Weights of a small mixture-of-experts language model, trained from scratch on English Wikipedia.
Training: a variant of SOAP for the experts, 6139 steps.
Below are experts of layer 2 (counted from 0) of a mixture-of-experts language model. Rows are named router (the router's row for the expert), up (a neuron's input weights, with its number), down (a neuron's output weights, with its number) and show model dimensions 0-159. Each number is 500 + 25 x the weight over its row's rms, rounded and kept within 0 to 999. Numbers have three digits each.
Before each expert's rows: a language model's description of what the expert responds to; "comes before" lists some tokens at least twice as common just after its tokens as in all text. This comes from a sample of Wikipedia text that the model never trained on. Tokens count by the router's weight.

# expert 45
Description: Latinate suffix pieces ending words, like -ional, -ist, -ic, -ion, -ial, -ent, as in nutrit-ional, reform-ist, psychiat-ric, Bur-ial.
comes before: "s", "ion", " of", "y", "al", " and"
router:515484506472502515499513463502476497492518500503501510500505526537482516500529455447520482483509496525491489459506508477476476456448462504478504467540532481502460506499499487536492478517512463497513505535507483482487460507531525526558487530517489555484522475419498533474465497476487513496556480509497486518508484504504487468525536524484518493485507525491491533489476548480528521459471504566539491515536464495515473512488497477479454530506514487462486529502485486511502516531559495
up0:495479460492519516500492524523474471520509501506486540454517548526519481507493520499492511447507508509530532482495513504502540477483488523508455486492452497473469493528513456456505479479531504491492535487525499478500488524521499508479523484514505478462481518480507546517485533508538450476488530474490496508464507584500519539517518487504453511540505500479464478505462565513517495503542541556524520509522450502478462506503537482515540485504520493485461481481505485511506500465525482
down0:541508485499511467497526488505522479469487499455450486522512475494477520475487518530474479496500514502498521475512540478500509483510486539451467492544491520508457517512497495539528496476518524494472525547484568538537489506499437502487519492510494497481507482511501492480550522504509502512530497515481521498500499493508490494514467508510505467582531520503456521557459505474502546518489495497490449505494491472523509474479512511503486504484461471511550520517511499553501467428495525

# expert 56
Description: Closing pieces of lowercase words before punctuation or spaces, such as villa-ges, railro-ad, mista-kes, hon-est, custom-bu-ilt.
comes before: ",", " and", " (", "on", " in", "\""
router:518490451488515515512513462475478472483529501508517507552527484480500520534508523518522503509506479525492527488477430468475528482475485522498566483545462493492478492513499467513519488526497495496516517512465486499504549523504511486513506540469494546512494583450443494555504489485526490536500481489516469501514530506528499489514536501510477470491507492501494458508503504533523501482528492512531481517546478495524522502453506543508490492518537468482477469513542490477478494508532550
up0:504470514498499486513509505468503480500463491535538548487486475478485518500516529504507525487492510429529506515495470439502484470515490548459509494521492504466489452497488465496482493479474529545498530490488454562502470447515482509488518478469520525510501527518499488509453513530487504466518531502487500461464484538517516490443488530479522523523524480529471483484513483508472484504540498514520465492517505560528495534455467513487513481523502539528465524461501491513483485534478484
down0:472533511481531510512532538503457528463495486525508480470512524505448478504515497469526429507491520530549484525477513497494488511506538447559479479493485499547510510534476517513481494532504463468504530456508500482455512457523510502461486504513471473531494501505496459492468491498509492546465472478519485520491500533521506536527496429488542530463498522516489482513481494473494522496517487497527515499522509507476516491530539512504529475489485455453533479491491487493551503488513480

# expert 7
Description: Closing parentheses, percent signs and abstract-noun suffixes ending words, such as -cy, -ation, -ic, -ity, often in tables and lists.
comes before: " |", "\n", ",", ".", " of", " and"
router:480507450511518484490493476516500527568464482471478476502534550462485510479468451470458497511506471508540521543483517504524465507494523469519525505539549494474489439496491498488528503507523512481480524503477495469506518460454523522518480531478465521545514497523538483527494468557526467478516509518521532506540521493503484504496507534474514483468520492545506456507523469468506491514540508508531525497494523491469481512538503518479494500536460458498487530491498515534492505500515483
up0:489503498525497467531519494540546518458517459500519537535525505502542520481484483475491571482497478482528506524534507509500494515506511529483510488523514506463503489503503499485500450512530535530522528482524498533503500510469485494488555500520468498524525455522498474480450497471504522532504491454527492482520492484499497507504479530513504535458523528569438510473470474479471500529497468461478468519539510503530506492482519487524507445498472490508453492480439508486493500529505522
down0:483500531509487506503481512470462495525501514510494440502464453515478473516506454512484467522509487458481465493531507513500476515508498514490495489539436467520484512508487489475490507467455527490528488537560516506534531489498467501518515509476544495454486472533507510448536423476494502505497514505525535498505469520497467516438505474535489491479496533458466496534514480519506519490512520501460472482468512504528513503537494455483483517522513520466521509476508455503474543495499487

# expert 8
Description: Prepositions after a verb or noun in running prose, such as in, by, for, with, at, against, often after passive verbs like defeated.
comes before: " the", " a", " his", " an", " its", " their"
router:502458481493509536482494497509522498462518487479503481509479473454512486487467494513504511531485444493519473576514463526469510425527520516502480496515498438479528508467522510534480476460496496473495484527473480482502454523521472469495562485467474476470516488520503509522505521528493507498492499419498504549535504503545517504471498468502494510519493476497496463481487525526525495501496469519476516465503470501517464514501461527519484527498500496482485455553470501487510525483487506
up0:489491513503483480502495476488525508499533496503507510553488489494449484526539496505500484500508497485535501474457496559480528515487489540537527487478506473521518487473555478471501491478495509531504441512507499494521526491501561530445485469549503496519503518501476496503490501501487499561480490497457496493486536493548502499517499482508509563538472481444455491496523495524484467461457481543521537519487493482524483526545451489501515474501529516498550494540542504497488492489510483
down0:511489469508539516523466494481492470483533497545541513520498480459488497481517466508483446512518495485495534499430513522464506486497515535514535522495481498494556511505513470518474504524478547460474435554498486537520518498519549470500540491499504505509485506521541487549535504517499472495502462517467488525501554494533489473458505488495484476510505516512525489517527479490503531500509499524503525517472466497516531511525501476517536516520489482534512478567512465495475480491540528

# expert 17
Description: Connectives linking a noun to what follows, mostly of, also as, than, for, including, like, e.g. Academy of, known as.
comes before: " the", " a", " well", " his", " \"", " an"
router:485525545481484515511480475507518494470489502467515508475518544460517540506520516549544533468500519485494454562528461503506483519482491486511465454519541480470483476503467481498500500443490494491510511532520568479450485503504504478499525485487476500480500514537498465491519467499470485516526532470503483492516524481479478484424496475467492515470534507509496496491495488502496501509525525495533492503489518534491473510515515503450518536522471474507519551513509480505501458429500520
up0:505514510441525493491459487502530497495491469529512498513516471492476515530483448505493436479501549514447529460522516529504527501486487512504478464490558520499481500511462492486486480482499494471541509495487490525513513490477488483510475506512543487523458538511507474499520475512465477556485542492507496468524490520508496549437490517491470503498491530509515516575483504475473471557455519465507479497536490506502486520449480510508461522524484515512490493511468481469496506517528529
down0:515455532555536503461460519449487504463515540533516487456496504525500523478490505547515473518474496533518509509541440495501510471484503543566487471478520475471523484478535516452519479480484509498478504500504529488464468559436495521477462527534511511495506488549478495507471519513472449489478516453523528485496480484511499519504542483476489462514469456504498515496512489488497495523507473540478476495541485486479481493490507504514491503524522510496514500495468489487489503519497533

# expert 36
Description: Everyday words like not, first, only, can, work, and verb stems before suffixes, such as cell in cancelled, design, represent.
comes before: "ing", "ed", "s", " to", " of", " be"
router:519525471502497486507518504479518526532496510488451468474442458556502515485485497481478503516503518538509487482481506505519504522521495505497505539519531506474446468491474476508483461512488526500493492501499543503546520478522479474502541520472477517492499548451523486505513495469528498471518488515470450502459492501515487512507564491471521502560493495503506504536447484522481501516488480469459490451494514544507469526571484518493526467489482534476470495518544495493503490498479452
up0:486496488466543504501460517516503507543475465485480456523459510473481508456503458510491538540495462571485495547487505531469510436521508521469504504508505560485492459490503483488529469519470521500505504475486475536515512517514482516517499500519480493509566511543492480537474526511501500497546492524497520495528510533541488470496494499470502466468481519493524530450514491479489493483500464511472513480490497483489536489471469519462506558498508488469489530522485473485505451475494520
down0:519526485529490500504513523492524471503483508467468468477553496510476525488478522486523507534507525491492474484503502504521516492540478477482503449495480487462532513490549507512491519534491483490492512492518488503507537554531490483479452501517528523497525523551468493476458485490493485500500468495541512500490484555461513487509462534539526516483464495522527515485492494523490538487490499519524516519515506458429523476472499492542567449506478499549473554505471500499478484539504456

# expert 26
Description: Pipes between column names in table header rows, as in Pos | Team or Title | Date, plus election-table pipes and some clause-end punctuation.
comes before: "  ", "\n", " %", " Votes", " Candidate", "\n\n"
router:516450519502509472464503525522552495501498523487517517502497545502487508487487541488515503545498476505525459504498509505527503466464511507498430573505503539504512555537465473484522477530525544510495491507513526510531499445518480494467478498485496524491492488494484491464509461487468498498490538460524464501495507496466509504435528494468495479482484515518484541445483469498485493491488528571486465535496513531502428490490499507521470509514492490478506480486496495496496525482495523
up0:502530475456477461469448466561530525520477515489532473521478441469484537480468529452509497504506477526512515465493501499503515506521529490445481467504512516524501522505468511456495493521500507575500524557531522471495487479473506495475510513472469523466535511527465493469493513479465484488471532505573483509475502519495478476491528489536510537500464502491491490488498516513531511447515524472485486491492472520542477514511524504497509495484509502498536484475516494504513513481483539
down0:464494476509490510489522495542496543472530551481489490506514488491514518466519508516495479503466496526502476519473507513537482524454506524592478528497495504481545497508483472505517470490506486484467488489509511511495511520501496509516548519491502528540525494513572471442494496504513508496510539480521534465460541509477522552507478521488516489525482441470483534505485439479493491511525490547549509488541470466466507455495482464485488533498512508517516523495500497499529510522495488

# expert 63
Description: Sentence-final periods before line breaks or next sentence, closing equals signs of headings, and ography in Discography headings.
comes before: "\n\n", "=", " The", "\n", " In", " He"
router:436506523474500491520470486522515476494521494456484493529497461474530479490496516510540483527503492483532476537490520485467527509488491489485484473527414529488462506446473513479496536486519496493501524526432457530482514486500498462479487497480498524533494497462528512518512480502488479535509544460504500515522503492478487487512549538506473496511527462522503553488511504498537500502477482509543487494521478509450449518507479504499458492494493461469494468482512513559498515465516495
up0:506495471488520536497521535522503500546518506551511535480501503500492495509445461547490495522478545524516495518473499529510505504550488493510543480533511474479528463503542506492476492509482469526533513523507532484511517479496558503471523485512506478492485524486496518496491526480491482528506502495463518561508475499508502455495510482504501476548553470512548478507529461520524473497505512470546504484476488515497576490508502565490531524510515505476519471526463504537477494480490548
down0:497470535520476477465528481490489488503496466476480462529534505508473467527513516513548493546558494492467523499561439474504506470504533524505479539489475535542487505485509484565508494509516480529482504526494526532498514500545433502537489511482501520521527492504510519485486470528500496489484508501497448477480528500502478516502484516482487516520462518522478486496469548527509537465479469504453486455513482494504449515520498493523486507515484468536494503507549465479529522496509472

# expert 11
Description: Adverbs and particles after verbs like was or is, such as also, later, up, then; also mid-word pieces like acc-ess, Southeast-ern.
comes before: " to", " by", " in", " of", "al", "ed"
router:499523506523484512503488556520514494504479527491476494492505528516498522515544494480524522523537515469526518571481486502519534531524523524494493489505426487493493511513504553532490548496514522482480464509495483509503517504467528503498517486487483481498483569493444516456494471547531542514508519508515446534477491484503486523482472485573495505573495530518517477531518513485497494511519498482501475500566521465532503505510516500501463479472498500497469520492538489502486468506501516
up0:464511489510497488499507519459502499541520493462511494495479540443516499462512506481518494475534507538499498511521549508487517478522499473510511507502467475516447496505504491518533526539508502501521570517492530469494483480522516510520501484514491509466532522509471491488507469543472479503493522559481523438462466523531486474509502488488515472555499469508475508497453504492446498502511472447474534532529482461532517550467477530526458500500499547519512484501482544496514486499503521
down0:488531539500503515466510542477544505483470490488533513523463476488488480443515537528458477489483507513470508488521494467489530472478498478501479503501467479474484533509457443498510524462459503471506486441529478496498480507515522544497484522465488477533541487529528502498506531513510476514486513532522510456463489499496514509500483497454509472479510481512497497487472504490548507510483469507509481442475505485527478537468483502466505545479527472500541516538517543480566487471487513

# expert 31
Description: Content verbs and participles after was, to, he, in biographies and sports, such as made, won, held, joined, lose.
comes before: " to", " in", " by", " the", " a", " for"
router:528482493478501482455585503474520505505532496498473509465493488507497513536495510485512470510476519508507491471513482503505500514540481466498496478547534525476473497510526489465496467517524488510485471512483486489499446519465501457510554488489504498507471495528452467506497495466501486465553477523528532511474445538498504501486511481498546510511513469477470449477500535530500524469520486518444517510478484464514511509495525527475520508498502520497432486549513493487492515524515437
up0:500569535472480512490522488473470558506461549509478493494501527541480496502538513494482493533489453526505479486503509478465535507497519487485473487503542495526487518524519502519472534487498516494494509449500518496491536515495485541492475498485535537470465486502509490496452497515553525501517488535530530528518476433475421460509509512510483516505516505519494460482481465492499480493500501519532501489543495476492486524486486491485461493475488502482482480551531472510495484428499512
down0:489521507472498444506512521463489520517487503551475510531536553473500512526501507513481490500527524502537472491487491446523500525533514470501490492492457527515466559516489489461504461477509537477463478480474451491522477527503523467487502544494546485505497465480464513479486519473527490456459480498489504543522509456509452531474499509515524517506500515479532506510506477539517480487479460501526495541489488488473440458502484549489486499519471490480495510518494501509452530506466502

# expert 46
Description: Pipe separators between cells in wiki tables, mostly numeric sports and election statistics, such as 46 | .439; also semicolons in number lists.
comes before: "\n", " 0", "  ", " 1", " 2", " 3"
router:495528527464509594503498551458469544510471489499517475479522516491522422520567509535501496462526480520515510520492516458498477478489511510494515470484428503494503542510540542489521483472513524491490506512506484494456510505478485488499490514482546481485504485508535505496508498525486514536500507502514486534519468494517469507486522490524512508528480499504471497493512483518504499449507505488536477526495484520488511514522480524499487516549528502490512508486520508493475507407536472
up0:493423485528474520500483511478490492520510499461487503501523481517511481499501490527449496506511489500482505515479507530558537436471493442511502506497481503464495513504516537524500449449501478539496513527533522467488487477492525538474493510526465520528520520531495525517484480527515512506529516532482498516495463537484508485518477521494501472485494494468499506513471492514486515492491479472513521488458494499504491513494523516503535454439547547437562480487500503532526492500559514
down0:542477484453510491501530525473497485518522490503508480488470492462464530517555533438523520493489491489544468512544484481494522521549519486544497504522487484475504479504550477527487496478510500502508474517485513505500482540533527510511467525479477483486501502492493462505535533479495521488450545456503486456498521476506505509557544486498501484469479467537488534434545496522476490482475499515465511489504523488524482530519486519515523478547498480526470488478482547466501517479479486

# expert 24
Description: Pipe separators in data tables, especially right after coordinates, percentages or numbers, plus some line breaks and odd words.
comes before: "\n", "  ", " 1", "\n\n", " 0", "|"
router:519511473541524477514491505494461513520519490533518484473515488475513470479474490487498526439486488539530512509503459492515500524518472450512544483495547559493501459524487491474479535497526514451492517458544516514486521508503508527517522472456523471510497504514489484463513461475463546478464496505457498515496508458557513503525550511501492509528491541498513513539525486502459503518511501469486505450492504484539513470519513498519493434497493528519537520499486522473494487535500537
up0:493508567502527500531527505471493552519525453480503500504513497501519533520477451460527477573485516573516524489499544495495492505496487503496518485482512555532520484488526487466499525493528498481498491545510489516497544503504498509508527545534498492485435529505493541483480491496480525489528495511513481514478474477561509529499513474448529502476479493541491498509517480500528466495497507485557519537484500479487501474462490541489514475483510485507517528478485531488493514449503525
down0:496498518518470517441498498480587475521480551488533503502484504501470488508521486509500486511455508478525492469520544485513529517485486517490484477482481475507549487496513506530469493496483551480460465499465520497534487487533512486503503527514492469482525486486494489488530462501488490531494484460481479508454515511476479527506506536526542500512494524467514485493508505507538515474514399538490455491528471500496510474524455494501486481488521500540488473525519483474561509491533484